Experts of a small language model: 19.4M parameters, a shared expert of 64 neurons.
Below are experts of layer 2 (counted from 0) of a mixture-of-experts language model. Rows are named router (the router's row for the expert), up (a neuron's input weights, with its number), down (a neuron's output weights, with its number) and show model dimensions 0-95. Each number is 128 + 24 x the weight over its row's rms, rounded and kept within 0 to 255. Numbers have three digits each.
Before each expert's rows: a language model's description of what the expert responds to. This comes from a sample of Wikipedia text that the model never trained on.

# expert 42
Description: Month names and the. Month names in dates and the word the, plus pieces of Spanish, French and Portuguese names with accents, such as Lé'g'ion.
router:129107150064100165121118120103117119141118097117113113103173120139139149156140123140119147141102122154128136150099107159100125152170165139129105149122139135158150123083191121120145158100075136154122165110148124142134090108165158106115129119089079133153097147140153128099126142170141131121
up0:086115140089190134171128113108118107137130093126106140111154110111123121133084101157125119152106092142100136138102095119109159135106136146108141149141117133142148127131160101132174139129098131148121150135092093119161080104158137097115118132173121173169155114141139145088113183143115112107
down0:178125118139134124115111138084158129116149147130123088139145095141145145168098162117151143140149120119120135126153123094140109133106080145130047108078093129140122136141150140115131133120146134093089154161157155103130129120114124157138198091133140096096116111143126104180131121115148119128
up1:159117117139156109121120080102115126123125151090129143132105131189104137124111174164113126083122136143092153135126140118129141118148123124186165130115082135142099089124122146134156082137117145139124140139083154159150084135109091109112121125143127141137140115083134173105120124075151127175
down1:148089126115101126138081155131119120150131138151084163146106154142155147109161116143141127151138127139079139127125118157155162134169106145137131108136105140163079090179125129128104130082124171089084154144145118144153107132100112102123094091158128089105122126121127156108175108136123137154
up2:158167148117134149164120127126088098168126147135145110120075131141139110154078077178133135150114129152115125140118143119126144102111120119119137115104107103151148116128164131135123121149139127113167145121153159106059123160123134146082119083146129099131092133156129125144130082191136124098
down2:119162139122098137160114106115126134140097138092122081100175171109135114098164169126155149128139154136123108160101117197170114129152097123100151121138125132148090143112118104100131114098106136160127156124158126130154152105138117115133084123137116140123142111126145132070142122185109089102
up3:102127111128126105142158126111140104095136134126121176106122151108123100171165084171146115112128112146141143135080127159145132147135140126112109144134197095137124103137122167140126143110130127145141100164144165144147130160112092106097156150081110093090114148111101114081090125137118154090
down3:120102102156118140086164146171140149074142134139157116132138105130122115159177121091092161161152146112138139122109146124154105107160138138114069102114108123105162109091127170150105155089136125119130116124142129174165127133179130089132103099132116127103116129140145095102113170141119131116
up4:102099173115093111132155145087147118178112090146116123160142129084109111103149111138139135173136145130127097136101099136115098172149142133180144157110100140118167133121167138106134132137123089131119128137107176145121115085106125123092168114086163111136152128163122137150124107136078137125
down4:145140093150130097172168122148107108103158101141131121117117136116062103130104163128155147117132112136122167126205140147149170144115092114111143139131101087117096097095103120111140113156129110128115130153153115134118170108103156142154138155107173166085148114142120111115158125139125116122
up5:111135145114119157127109118138149103128126141136148185130124108165104152178156150175165123150108079140132152168068103111128077159126128115101114149145144136130128104152125074127117155103100101080109104152133116121144092130108155129108135098150099152148145142120149109170147132145144104127
down5:147109065137108149117138129115127171131128162125163104126151108139163104096139109152107173148109157140135114138079114108128131147129113127147123128098118083142144140152115111116094092101118141140108156115096100135075144145155139139148158129134106104122085098174122122184145150166177129120
up6:092115164059118125172119147143102135168098109164101111174149132148108086169107168131131148145129107110116079139103109134149135110126149157118144142137155116169159098127148091139134096122136136105149129159145121158141124107145103119168095115108097114141112120109118152135103097173148137122
down6:130154107165141086167128105152090120114121070123116125130117119141134143128115111109141127139177168112149120120128095133136108101092120149111136163147143138129152133124105122153111111090077061142171099124099171110171114162123150113139105157138137105094157143108132149168105164144133143134
up7:107114139098102107146109129128116143147150100102149142141113117107104114142061112158100116111093155161161137155142109177146135134115128133139142178147101111116170111114151123101124098137113115064141105129154169119140109110127106143142087104136099113119155169148197151109123148154131134143
down7:180136083156122163137115146164152123153162108103134140114147159139135121126064120122131096138153111121135123089181113111144131064168165109095131077124134120117095146141111137122147122158136170087132162130120145104143116154124121146126107136144126062133126134120126146115100106096131132119
up8:132100155118143105150091134130095112140135090172133105138131139060147153148130135157116128139104120118109134123126069152136134100127120130140132115053139130148135141148129098137163170117154139114107114090121116112146072161138120094149143168168101138161179140117109125158094123123134129114
down8:147158143140085154140127159127125110083154084105068150181094106120130144120113134126149113133108105116120154143152158117144135113124156144131116138121147156143130183123170143137106171080124144105147142139151136130083124134100135135117145052139118125100120085105125162121142138132115090144
up9:106188145080171118152110129185095144145134079126134116130130117160093116181119130099126103083128126145153154105139133121148171120093133151094118164155114131141173102107115155109106127121131136146124131144136165178133095133139116110125093130125088123124152107125131156115132104144143145169
down9:148143119138143149130118161121192119148124145108142154117124104160162144075109106155088126098135096140116090117183098145128140112183094066176150101146114118111150152158138119088099161111139124128107082147134150109122109132119121133154106110166130114099118134127132150134122147139125107107
up10:084119130143083158121100165090154125121141146162132204122129105148141130137191129157123127129107110158119107124108119114175097152117159129123146120121149137153166086120174103127125125134137126121085104144151092174156078148106127132131136117133109090123119119127100109132138174123116132119
down10:165121131125113153128121123103126161115132176108151148121123105165150091134165105123123169161124148136087151096130110161161170112113147121100137084105080151136113141123121109146118116080072099128112135112140103162140099135135151108157075127118121112083147132146134135149134182140155134114

# expert 59
Description: English surname pieces. Common English given names and surname pieces in person and place names, such as John, William, -son, -ley, Mc, Har-le-m.
router:123190150120119145136129160136134124079115107097111155115141126125096120158081109124162119130132127111116115104130133066122140128127150159110150109176135107159130120135093116191108125147126167175151137159112117163098136111137167113076129110148103101077127117118132130115134130091116102137
up0:122109133150124163163107110134121142129129101161117120093117133152135175058143081129151128132115116118110138109159120124128131139112122103141114127153085106120095111126119134048148156146164147120134123122151095124136135184145095089156118124118176122160139110137145146115079167111135111157
down0:159165168093129155122128114166118122115124128088157102132127116172112113154112080128139119138115111181148155111138101103132130060154116112148140177102142093155093090145130123110132147129073135110150132126151112097148118114168135147093125141099123112141112125130171159134161145132116124096
up1:103138160132134132153144109144136131116093119124062161138127121129145063129133100137069145110123109145107163136135140113138117139139146141176118103096120122175122127148111198138157134127112128132120076146144116130142086148145113126116134115180153096120104099126105178144116110120145166134
down1:070132143132153123135091130142073107117130114117180151151108136107134097142156150117122124154132128153134111093143155078146119133139109127134095177131089136122151138143149087102107099137108113150140125089113148099109115138142171114161162138083093119153166099124131124120160151149146180134
up2:051140110112155134149118109159150121146131124115131157146129147134139170138155134194121082128116152115089139111117124125143173104140169141145091111117094119119138111147149146127108150121152146121110118139146147173120099112095150107110121103078142084153160154081125118150086138130140113130
down2:119132140142130124137110107147151117152145112099121122178095143115191139136146146166064143109116126161135151103121174120129131140122122075118085126146082146135117131135135128085138127116097157113112121152099149070172097157144140130141124110124117128126162130078130115152122112159170091107
up3:121135150128147129143175156125101113151129141126108114159102117118152118108131163181151116072140165153108080131131124092148143146128131140136141118114154140147162104120148127141111095173167133153130078144101117155073137155097119102148117103113070132121149104094163108161146118102115116133
down3:132107100087148139138107146121091141103113106149153134126155109127145110146119112139132136164144148150101092132135121096128130152106138122107104105198142094140119152099175092108080141068137124124133129133111150090194112123147138164132150176128121109140150139140145136178093147127099124124
up4:079141173127167096133095095106141101132145132129120126155084133140139159150166149136114073122099137099106124100109139129109135122132150158107112121126141159152169134134112094074179150142148123145154151136167143127072140100112125131111130103122138098130179120101114126138112174102148132112
down4:096133140123104140110149112098101098106084104134108114145119141151151126122123139165111155118129152168134146127070112142127088097126154088135161123101115126115152084122129157115129095133138132189192150137145117144136156142134095109137136113140127187144126091119075128110172140130150147109
up5:135144121108155112082057117087135141148131150149093123114114110121076106137135130174139132192136134148161118150116141129124154177095095158131151113103167121073156102148126102160124118137110085144146164155115123114131073146133128124108108131148107158128137144114131121118125113117137106141
down5:111111131123130126133121117107126144085156141139112150134157187125157152073123162128145128143095121130088100144134169109126087168124128151164172122126167115108157109170096110149138117118100125088174136105132120096116146127104073126167107116150149109111096147104130150132116088149158132123
up6:091145145140115153163114116104129097113138070101096131115122122149082133151105139142153088083116129152110108143074115105138154130145138138127161151152141110148176095140145110175111121155106131165136146170106122161112139148108134109100146090178124098158117130135118114139097116106093106149
down6:188098110157140138116124123125158164133144141148116109178112114140182094163143135116096104164157111089158078087208103123141136110159116118124104117132087140109148129127106148110130157153148115122097082134131133085111136106135120121139140172141130132112098133118143118121125123134105139124
up7:113113150155107151153149161153136102122165117139104140130123094143123142101149097164144091161125128167167158119146148138098177168145087121109111128108107107109091101108127102073143097130114090090105124097130091130160159142133141132147164128121159112106164119118124162175114138129113113132
down7:126154148118129101150136146148143146107163121160150133150153098152166120131154101111181170134084117140111123106113113094120153102110122137149131101135106131099135087142113154114084086126108172119137145091124102155138139125115125127107150172114172086164117087137127146161083113125122149081
up8:118139133133132140102130140110088102103110101105179121115114102160136116133144112144127153109121051136140162120097100116100153111154167136144130127138110149169121096169129131148084166207156119139135132164106124109146133108127122086121106119159129161090148098128134117121118164127107136145
down8:150153093149113107156170144126129175111175115124123121102132131123099146164091154106111139110096130098097124160165154063135158149117140115099108150122129124108131110134124147142156153101104139197087147119153168099111127139126139148100103111106115150117102160095136134173117136105121120117
up9:136120135135169092123121145119122116163182117095116150121101135107152126114132085133132131105155133136087119129155126127156175112088133158148121138110123133110131117153058174088154072156124101121153146151095109112111092126139135122124134086133116122106167155160160121118087162140110128154
down9:110124110079152132131133142170116151154162112113113086135175140106109155155088109147161158085122161137077075126108112105132129115140157145131122102160155105115116172111142126122133066134134127142186143115100107130136156093132159165106142126107152127098098131135098126139137148141128121134
up10:088143152155136156189136126145117161134115098120095111131118133124096163141113108162156073085143139149159122139093131109151160106132133148127138106133098115141207098149108126179127138135158101131135130134143133117073102120083135086112108118125113108104125135138158139129116141143110152150
down10:103123113167108106119134101151119145073101155126141148141107088150105111106135155071097162194141081113123153099124155117107099116179142112152108132128104118110148152140116099086120122133099114125110081147165150145159126153155136121146134150139120155122130123117144111170118151161133147149

# expert 28
Description: Personal first names. Given names and name pieces of people, e.g. John, William, Michael, the start of surnames like Stew-art, Mc, M-iller.
router:150174172114117132126110139139129122092133138106104136122130119123131099111078125144155104111148183133124107138153123091139151088136159179086141123148157080156095121124114100180151104119109112183132161122143118151148130109116147125082159108114127109095145126105131090118145153130114088149
up0:121121118120123136145095092126132153137103175163123155133072139136116108149154152167143089122157155133098108143110090116138119126145126150132118149134116117128167107131097106124116163094155154131103121157106156135131045115136106121071080145124121099139117155121152120132095133154123137180
down0:143170110118148163098076107186123150119112141096117165182107163127144111106137123121116168135111122148115115149118117119091107150120104131125119152129145140138128133126102107124131097110119145130134123173088135096189104159142147139123088120094145130159142173086136110121136140150152070116
up1:125145181133161172130131084116148088135132134092109116176143099142139165144100123139130117114111116166127137083145118144096152134117142135108135151100117141149112097164134089110094176131153075130114163117113114119086138127112114129155126134127098138158136131088116162134086187144111131142
down1:110155132113138172161114083144141155094107141124124089137105115114154116104132126129125126169150127168150143167146074076090191115168130128131129133134129138118147157156092128106100145133114137149187161109111110135141149107121109148122113147111102139129126073119139117115143133072121106139
up2:083138096100171124147108136089144116150145155133148128140148125092146170124138117160126138113124150114136135133133147127157176152107086145089129129156076136173151105146121117133110096079143140097143149119142092127166104090113138108133054142092107131138095115152125122105112100142140131109
down2:109149166155091093134148142129065126138139133142154117163103148143122143114136127120084136155134093153114128138101127121092070116152105160151130099140128124159127123146151096170168147125137131111137123102139114152129146158086159115104121124104135104137107099139070134151176093163124100156
up3:114146094131140065124123097139106151119111157131104140098102134109134139110153120161151146136129109165115154134127158174113095110119130177165170110100134096107099105122185128125144090148091176110090105126120149109124144175096115147114144119120137144117165121153088154118127133148105102125
down3:136154133128112114139161111131115116114070094138123168164133137100129094098157119117124160133122108164143139118111078174120099108111125138184096117160121141087137134124137140150149077170104134123109111117121139104094149194115102158093144119145155138078126129140118155127158131128153130112
up4:133146090120168132130074166134112132103115107174149115129144150135175103159135111118136149114109157137102107112080104110120121114159147094117143107128161110164111103159122113137107123102122185133102177154173121159114123137077127062113140141122109115130141137129125113102116138160142144154
down4:121161101135099110159184136102139114122125127146134117152081122102111133135167146136113132131129070107151135151180119117132121145117133134137103159073115130103108127142096125139159127221135123103113077124136109102126110124152102134135123160132146122133145098108134142154138162184104122116
up5:088132186123131138156137131131119161121124138154096118124112117109101113152138123134099098107120121109115091096094150107122145121118142192120137143094158125152154132123125148165144110143158147178147128159111112157103088139132111115103172098169111113168132102095134152096095116092179129124
down5:144087117147134129141144104083119102115066149110131121113135106159124113106180150141126132171132138144112140115152145140125110136122122097117104124132150169101127172141123063082160152115111100119141142114143173101151147102188107113169163168149124110143126093145132127120138110137105149117
up6:124115126114143146118126148108140131141160126166105164136097104145093156116113062153146152123120106137148146135116118089133137131138101152125128108069210140178111108114151142115090144157130089147131123130100135163139105130136110125118157071128135173102112095145132145107135157103138113110
down6:095133156171120145154121116138058131084090145147107108137159085107166117111131127086103148135143109125119153153122159115128123122132167111152136133090096172118112150129149149139114128095092144143108122103126157106162139132114122123152165116100147106158189117118113158127135148122146101082
up7:102131135102114142130142139161152119154112132161112114160139149154109120140135044147127176119134115142118130106121114146204141123127067170133134132115134161163115137132098095145116151129081128112131101116138168157151131110127117112117127161102096156117097164118163115139095121124119112097
down7:140102173145103153138141169150131170116139172169109155084140148122150110139140147105075123153112111117145154099182108129121092143138122148163110106092120097114109168145122149148083102110117135070117126128159129123119120140088108145131144132127128131095144157136091106102160144111114097119
up8:101130168093132138112093141156096138156125106140154108136125126141129120119108125138117139073143137118150128105142152112144103079106115150118118141099048126106135126101150161111142092160098123137138120103093135077153120166179117110156144140120130129176141152114118143109154135187130097146
down8:100126125108099147076123111108104110093124151158094123130116133144140139125114124105087161083141169192158147118148154081133161110131107107106108155144127116121167104087156099152130134107098147100113137111140142139129120141129158113111125189111135167155125139134115084143167150154138126150
up9:134135150094128122130124116083141116136139098144112165159133151142185138146162093133179148131093113131117107132130165145173166173113110114131136174130121137129098114138071127154088143117137137092104155150115141147130123120086084082137146150129125123153142135135105085088110092122128150137
down9:127149105136080126121085120094140109122114124147112134129091165146110102170142119086171192142095123110082116161146157100168137146114110132149132141163112125117080142157116130126146121118087137136106145108105133163128165179110102147162145125096139123136139153158130092104124135146144108106
up10:159115146128156110164090151152115174126099089173123101133116134106124119125100154162151134074122136102117077138100163114106148141146139133127148093126147116146094141132122131160154164118147136156109121086117150181079130145154123106129158110124134102131108163105132102121191128120144152125
down10:153141108127125167113146130132135132146170153103134122138141107134113118179122129078154107105152113120141153103207091105150121135095134136082125135117105128095126107106133130115135141151111069175118131123112139084100103106153137116142136128141117146174145158129161191134108128109089132127

# expert 18
Description: Creative works context. Tokens about films, albums, books and series, such as opening quotes of titles, published, wrote, and plural s endings.
router:142111198123119128100131181131103120121153123146132154172142139103161159101174113140147126109153095120097129117138134098119139112167125127147094094092118106097112128126095132129142090138116150123148095110159149157127124117143100116124131162126117120123138116169183076141132075143095158144
up0:121096177137142126104120109130088112145162125142142149112109106124135076117109151157141107065133150111103102140144130097126143123131133125131160133143098087109153129103134123176188130154077166107141146115133076123128125114153130111121159164106144093129130160110116102128148138175134098098
down0:142158095134116135083099134126145128135109126111121097174106112148126154143137092123095160177130111145137167131086124148180130114126145075109098141159127168169122105118108108142073127091125081157134112132141139129120098143113142107154127093102151099139132133129117158141126167138174118153
up1:108123137060155142155125140105116125111128127154165128123105067151110095161172077141094163128136128156114098161141134152134173138091144158092123158120121133155121116131104132126170119104119133115133118126136115162107109101168101108130128165101158174113099157124144124114140149105092138134
down1:159125102149153099140140115107156134136157151111169102092134134110130143119129147138067174140135159145091129122157116168107108146117146120167103119132136120133111119142131146111129127113126175130043139168136110143100075132098137125133103115092156155145130151163130130083092128130120103152
up2:133116170128147095107147162103129135131104123185083136132132147101170080130151101129115168104123114134118111144115109110125139167147156133137107092146118132139158110152158124090138152090125134111096084126147162186114129148115105077138124166127112182138135168100144127108118141131108128101
down2:114137154143136161109143168109150102077139157145096144107132110089105138149104172076115137168129120114147111155138087120088097136148116122119132126150119124103141123119120174111119136147126119094097116124164151130111145166194133127095095144142155140120161124123139111144129104137053143127
up3:119102156137135083134142119136149127159146118157159186141144132115177111132158151155143150134117128108117087136130080099147136155146135102116124116117087117151172126157125098118113120147095093109147145090152140141162148083126131061105156106132129111089146116144146106095128141139077128144
down3:123110140130106136166159153143172129091124119104107135151136080123118121148143149088092103180130146068170140148208142151146126132155135137119137149119126130129147101115118123111115151105146134125091100146101124119140165149149163107097147079137129137101114097115098135154154103097139134111
up4:118169143104151136109114157108121140125147073110158124162148145122086144125119088146118104095141131157139142086110127151143183123161148152129126106156092133117188131139138145105120096179162147093128107119144174107110099092116096081110126141088121149135164130133136108136161136136134124121
down4:139116147110124116111108151137127133095126144136123149112123114119144125101115120092132140136116139059123127149170099153130130131113099115128101142103065108140177135079148117127087122162137172143175129153102123117130131104127164195170177095106128144169126137133133115109122160154121100131
up5:155112148128114138147134202122102098132069137122110142145101146104125124131152092156116116128112099151136141167105142142119152097145127116125136136130136133137127097112136138106112127152143180107150124116141132088122132145096145134113058184162128183121135075129112137125141145141085172127
down5:147156148138117102173121123125127078108134127145115117127144142126117130171136102124145158123100114136120099126162156110092091196122100149142104118113158123117150094098164142105153098170091108119110141092133105149123155146144115182074142150108167127099138160133107134133159144094112114125
up6:120105102083086101122128154154141145155165104138159115157100131144148145121131178161127142120102151096104125155132135137116165155128132165124139119106111117098086131138105161179171101137116113139106119112138156159130150115128101102075111140108134112106127166109131104122125140068087160153
down6:150161132147125127133159127184159126111131150099119149157127105148107124105118139125131121109148122124166177105169128127134149080163105109164132129082147139139113138140142141141090070148107092136171089121121109109183116078123131135123110072130102136103113134145107138123144081137137155127
up7:106138135104109109150132104105145124134142128093153137130131131102145142118183156126132100152139101097140146134121133141124134114124117103130157136116151159119134113145132137183137096148134137117153092121072177127108090175058077129201110127142146128135156091104102135126138148094126134157
down7:109114128135122129103147162103107121190133109115142086154156195116132100126115093128136091108113088101096122125083163166128114157114145115093142130171129109135135139155138170149167151139108118104120131169118138142181114132139140133105110098100137170121115145161101137121085140129118137112
up8:088142120103141104120165114130100103137168133120118108129115153152122158115118104175127159078106139153109130131119163130141095114108139083129154093074148122093096139175133118173143108128119151159062096093125142114147160139110140128148117133131163114114155134082133117116113116099158105128
down8:108136098149122166102175110130117115137156119109127122123122149166091080095136153155103099080128128170154120138135136118123127132093119122115118128157155142132147151146100142132148103068110151162096169101109128132163137147119121155148107155101132062157110103152131136150121125078144149156
up9:133154170125137127132144124177131164138125109177128138159138132132136125138161091122136090039104110147114114134105118077097136157163095123105116143143121133123121128127123089136166098097088151118130152133154132155085106115140147116150152186072135129120138118121138122126144116092119116137
down9:094136107092136122128092149154152095128091146096132136141112132120153102117080142111127149128127129074132128165138123179164101130124127120127110109100095110118141148107136184115050140130144121141173111143125141111150148135159174152170157101150130084156125124150117147112132135151111154127
up10:117102160093157080127140170118111103141139126123138153098097137128094123105163083126153132180125142172131124130118132102117162144141112102135103106121082142083140128122114118168187128151094160101126118094125150169108127142112115134088132135126109120104173160138124095145118108130097136165
down10:156135132138127097159106175147150140076133113119125115140133084125137137143124083097094144118089128173121120169132150137158086117089087121155187132138140119131126116090150125099103117138147121164144141139111076103158081097170126109104112108133171144140104147137127132154130160132126135133

# expert 34
Description: Common nouns, word starts. Common nouns like country, world, song, music, television, and word beginnings such as disc- in discovers, plus -ing endings.
router:132130120122116129146114121153126113148101101147151133129112139097109098083109144121158107146133107095137125091146128070156116132160109108135158132094126128162139126164166117132114152111093147153134195113136142157141152157055140144113177115164094102096108138122114083111132094145145130128
up0:139111112096133139165128133089117118178123123156148118172127074099101122134134163131153095142135113090081090131103147129140131122136158114117140129124127135127098100145129117117135136167151121146139165127167146125071137165158100138140154130186099094125148105143135137105070140156109145092
down0:157172109187116137095105142142122131120144120095161152147159130123104155120156139094135152120137094171132155087176129152140146114158112126118137139166152139127108071185095095114139126139096110131123136130095131104104156122117110088112148139118115127099129145112145068118142097127091119137
up1:064114163154140146093128139103127082125127144137157125117112091115170150125180139177119142143043119119115164121119118124162128112153143095138140120119143093121137115142150158125125115145094125139114141101089096141126116142094138097174125156124133169137140143101140170129118133109143146109
down1:163097111154165134129121153160113111140144149149066127133105133115081151125129125089122103118091111138096119146202076110139144148097173131116127154114110116138118151184125137117129129114139166140128126107152123136127114102077170168121140145109128117157098121092112122130167126119122124154
up2:097151144107139113165161116131140122167111120143103137131134146146122117141125125135133077101077158173075135089140115132117179132118134145085121146108129136112102107133107158119152103116150157134137188095157172095132138125107082146166154139115161082116131129117137108150083142117121147125
down2:120127113142143123155107117122129160123131121121116103102105140097116145160113128178144136185148111115103164165095159143109163164076160118119115131138143149093122123130128135066140127059157109147122180139153144128101130124156157125119102138147121116116171105119148116108106147097086155118
up3:124089160140132142100095151156101129156060134159131162141093130093106150109073127154108104162086107140145114122123111123104152106152148133160137123144113116148144125129183122149132124146108082155078162095130113155120125104114120123152123103163152141108139156158119129128102111125123092161
down3:131130168160127141147161067128156109132114104055116147132094138121125122169130111107133134119130118130143108122152137115094080169109115203133139124138103132172124132155126155146093111122096169132136147179122126126107142134116138184131128100136130098127133114101110141119110087102138142151
up4:142145176074108142186164124127095136164127116111107160104118131146133064124143141119182069137141106126091101118140146101142160136149110130169152138086117185096115114137094141131149102137143121114140104146129151141149108145123106091133134113129141125123120173116094120147138135133106135120
down4:147111115111086118116109153140135150099206128096107147128143166088136143115096102119112135172122102140129097135197152101120136127110159183152099116132163123091090140131144096121139137134111137119129097156131175120081121141142156121130126103132171117108135125124115116100148113117141159146
up5:133097118091110120109107137120076100142092135127106173144134151107167095102077107141129082107096124174150146136107150117121117117139157146185130111091111121169101106148150129132140123144128132126098136102127112160140136162133102118195152137123138124118127136137150145149131101087120102178
down5:142079112095130172121135169098121095126147134099156142130104154127129105123092143145136122108117113137113137150104146114072125126124108164139100143155138141157170141141097142121095093106106160139147139115139121154111186137102143156142104108099161151122118146113200113131108064133135133135
up6:168119087119156108157141117184150143118112123152133125164133131110108094154125108122109110106068136138160099094120122162153127167173134154141131122117082114165125103163134150132128132146115132091137140133085115152126129142138120144168149102159084168136144079164101133123135136146086134111
down6:110094141157084129157106132057160119120111162124143161157142145136102144144123128090111175139150113134124122154165106149144087127121148144142137120111152077145136171114114089132111107161128127112122103153097122131122126128114080123140141156124146133124150110159128178131097157130115071089
up7:156115107132124131135103113141126136155082127192111168139138132148095121120157116148088162152048141107131102134123141104134168118120111138143119124088124126185083131175126109157169133123089133098124155145157127157127105157150106138161139149135158123136098126125098107111138109121144150118
down7:149155113120107115164115113121172102136083135101176145118144125092122144135084105127114121131120130144186096165096130115125093133124083086109123109088131150143117171142140129110122157103175128149181161136093131140104104122138150127107110142120161124166101105150115183130132135119128149108
up8:115141124093112098142156116157096141161106149148149114130116164152186133112137115145163143144129119115135112111136138147128133154134161120132178143079145130130120085144152168132114139083067099129118117142105156184135133137108101118144125097141114118145139154110084118112078083092120137156
down8:137130143124082092144148112164147182160103109082139130107117176137120107176138116144152142133133151112133108100134148152103117201124101134150111104101122114095119136110144096082149118125083164133121145131128149127110134139177121092100149138114147118145142138136127166141137100117102079144
up9:090134150121116115134124151094142153122117115137182132117132135134135130149109144120110073141099157138141126135107108145153117094106143111115158149115106116096170110126179148106131083094078135146125163157104131175143091160104120096146142200115109092132153120132100145128104151137123156101
down9:184172096160153091111126176121105115129129136121120100112160127089161124142173107103149104130138155122089141119137157109109168151131130138114121108119102142117129090103145124114100129128137146160070137125161138134148133103131136195155111118114094139166122153099102128128123097168120127089
up10:116168160126137108124153164141140110126146143150128133116100165144153097175099124140140112079120143071102128116108130091123105114132118174096127199152092147137125123118088138097114109131099161153129136128135132143103099115140092104097158112148133095098148152107106122132133162138112168161
down10:092169111117171109156134128148122158136122183103106103140141149137143122156119124209109125135164120125157153139157178142152137134111124134077107170114118135111115110128126130087103164122127111096111164103138136100132085140105126119125102081119074119107120125130153132122143143151151099118

# expert 14
Description: Given names, foreign syllables. English first names like William, John, Richard, and inner syllables of foreign names after a capital, such as Høyblokka, Gönyeli.
router:176118158137129164147065147119141110137131107161118097158142121180125092136091117142112144076125134118135111120122115100191145099123151130135112099145134187176141141135127111139110158111121098147121139135117105122113124095151141127166142156124109134143090132142133143129152155152124067094
up0:144110140129160132191121129102147123159148121165101123121114123100148147130134119087109118135128151110151123098111138196205117131139157136101100103123089110125143130142167117147126135165099108098125139124161127139117123108124113083158142148170153122155130093141145148103110190126109136112
down0:165108132142135147146137089148151113122155126154121154135112173118084097099099169129113126114159111105159068137164153093095073101104123102123162124133136104118149112121131096168082139147106100130158137143149107101143138134131152124152123137113135100153128100105152115152164100135154174121
up1:115109155115096158134134158143125115126134103123139129131118099133138133119136100137097149109128143124164151192121145089139122140121095056153125137108143173183149101094093104089154141124153129138125127119137133118080136151174105085163158144135142149126094178145106145141115138162132146129
down1:134156181160112138151177121134109052102129104104115114150166123125118162085131133171145150137128136101140101064123145125129099142120110127117128117125136130159129156086170156121133116121127167127129129123142132108158119170113127127134183165090087130093120132137128124146105098109135120100
up2:143134116137092094133104150096119079153125084078146156193164128097151101176110096141146143094125124098127126092102113134159158127129106121127119097118146182155120146133121106142126139148122108124159118162122123130123087120131152126126123163132136196133142103090137110136146122102119113103
down2:120103110126104132142113119142137108117113160092121174139152115120169154139078120121139147131130151169105118106183140131165134155082122102085121179114141114121108110106138119090162123157141144137138174086126142117095143116083158138104098109151141129121141123174156123126098080108136125162
up3:129141124125107114144078133162111106156125113133096157127158165142096141143135151174141144095133130117128101143075140122176092105105119132127170114139118111090107132145128123177198111112095072111111149134124118093140103123148163136111128130134125088129130109093132160153125123097171116138
down3:111115170161147101088104117173126102142116089133126095119152138124162139135147112066129118099107132161119112125168147122183129110099150117137082123118156122076102143096144140148131147084133142153107139167123112143153102101143121148126158092120150136139136117107168126089147151150123169117
up4:101110151085113094127081107161107136154133131131098149173125096121116114165184139143077182143107128117155131091116152145114154126124161166143131097112133185147135136113159142127096142144137118075103103111088120129105130120104133138129128123132117122127155096154143133171098141147143156109
down4:090135141170064167140146129171148113125113115134129111150119135109152134135152125164099159107154073109140165134147190094122130104162149098153113102121136113118153151141101135081154123117107135135154126124102119108112149113141149113088116097146129111152124130108083140121156119124145159076
up5:125097168153096149154090132155130159140094166122124080113130187133099133124102114150097119108092082154145149139129166138102148121118132172111105149138139146129129090169134133076123170103134120105136119145117131089100130142160111131131135101081137155136112112142115132124081116131108156165
down5:136120145142114138075129098138116139130115109103127110117153138122142106169102134152112139137136119162125165100163124124148144110182159121116095104158129110129108134120125146147116155108155175120107124094158122122144120107114136137125167127086097192072088093162112189094152124133100133117
up6:154138185117091138161144132129097074145148134136106121132108160154139085117150108157094115098141146103108132116094158123155118132183132089114115134098153117195096137127110166101119104149146150127137126105127145153141093136147117095113096095134122140119121098131129143113122115109143193115
down6:093131169078088136081108138132146137112088154159139092142103124137103111091139133139087137140100157136131125116096157107125121120125100109130126135129172146121143145057131150181141124128128162162138109135101131112138156105135144129131136100101159136166114137151134140116156175128172128082
up7:073070109130156112109120113107114119189155109162128132169108081133121127113124129141137096152098136112131113143090125087119140149129142141119150134142079113104125151124141093170176135134124077126114124142121180107109141157173154135139111127118098091144116138141140141168135109145119095126
down7:125129137160122154136153182149153154088138125109142114126102129105104123110169153106167105146111139122128079129142146096081122126132137161157109123130152132135153172112102137140116096144123129114097134108195147128123110084121148118127112109130189119146129122073127140112145135139075127074
up8:125104128113132127140116170123142156112159079161132122108128140136150077119111135140116124154094099127099149100134122143102129155183158095123150106128142118159131100174133117162134166128096112149117089138120092129165122147148117093130143115095113074157134170130179124151085140102096139109
down8:140102131146142107194163146131131118141116135126104152094125141149062142158103150130135147140110128100125070143136074131135130116104129153110086085114118149114131135085128139104161151172123104136140126118117132167120164114121092172138135121087141130139143145064117152149112142153117126149
up9:129092129143154164166101121095130085117136107142133058172110109179138154114114121150128104094099118163163110091133116135129152104154142103138139135099112165139153130117142089156164120124093152168120145111124147132118087113187126107111118138140129113102126156174149140112133125150103129117
down9:106108103138150135149175159152147163121149141127148145128145153124135122084117128110077109173152179153157105094126127183108103117141128106116085134119084124157130124133117092114142158134119111125133122143119117119177141146117125126154111125106108109096113125164161143132099125078097073167
up10:141100114112122121107107189101145135129139107129108164134052156111160127121126145134115126120142128097072113132116125106152078105150140128180138125152128094135142115165123097123086137160181126131119156161135171109124093112128112135136155116123101133139114169105150120115137098123167112094
down10:084118125132157132048129097127100156115125093120154135111092134117104096115123157144152124106124136132141106139113169131141138174058123134120111114190128120135152107126145114145156121125134113146171118125117118143117146144126138099155127117128199169129085132128138146134085141167127143133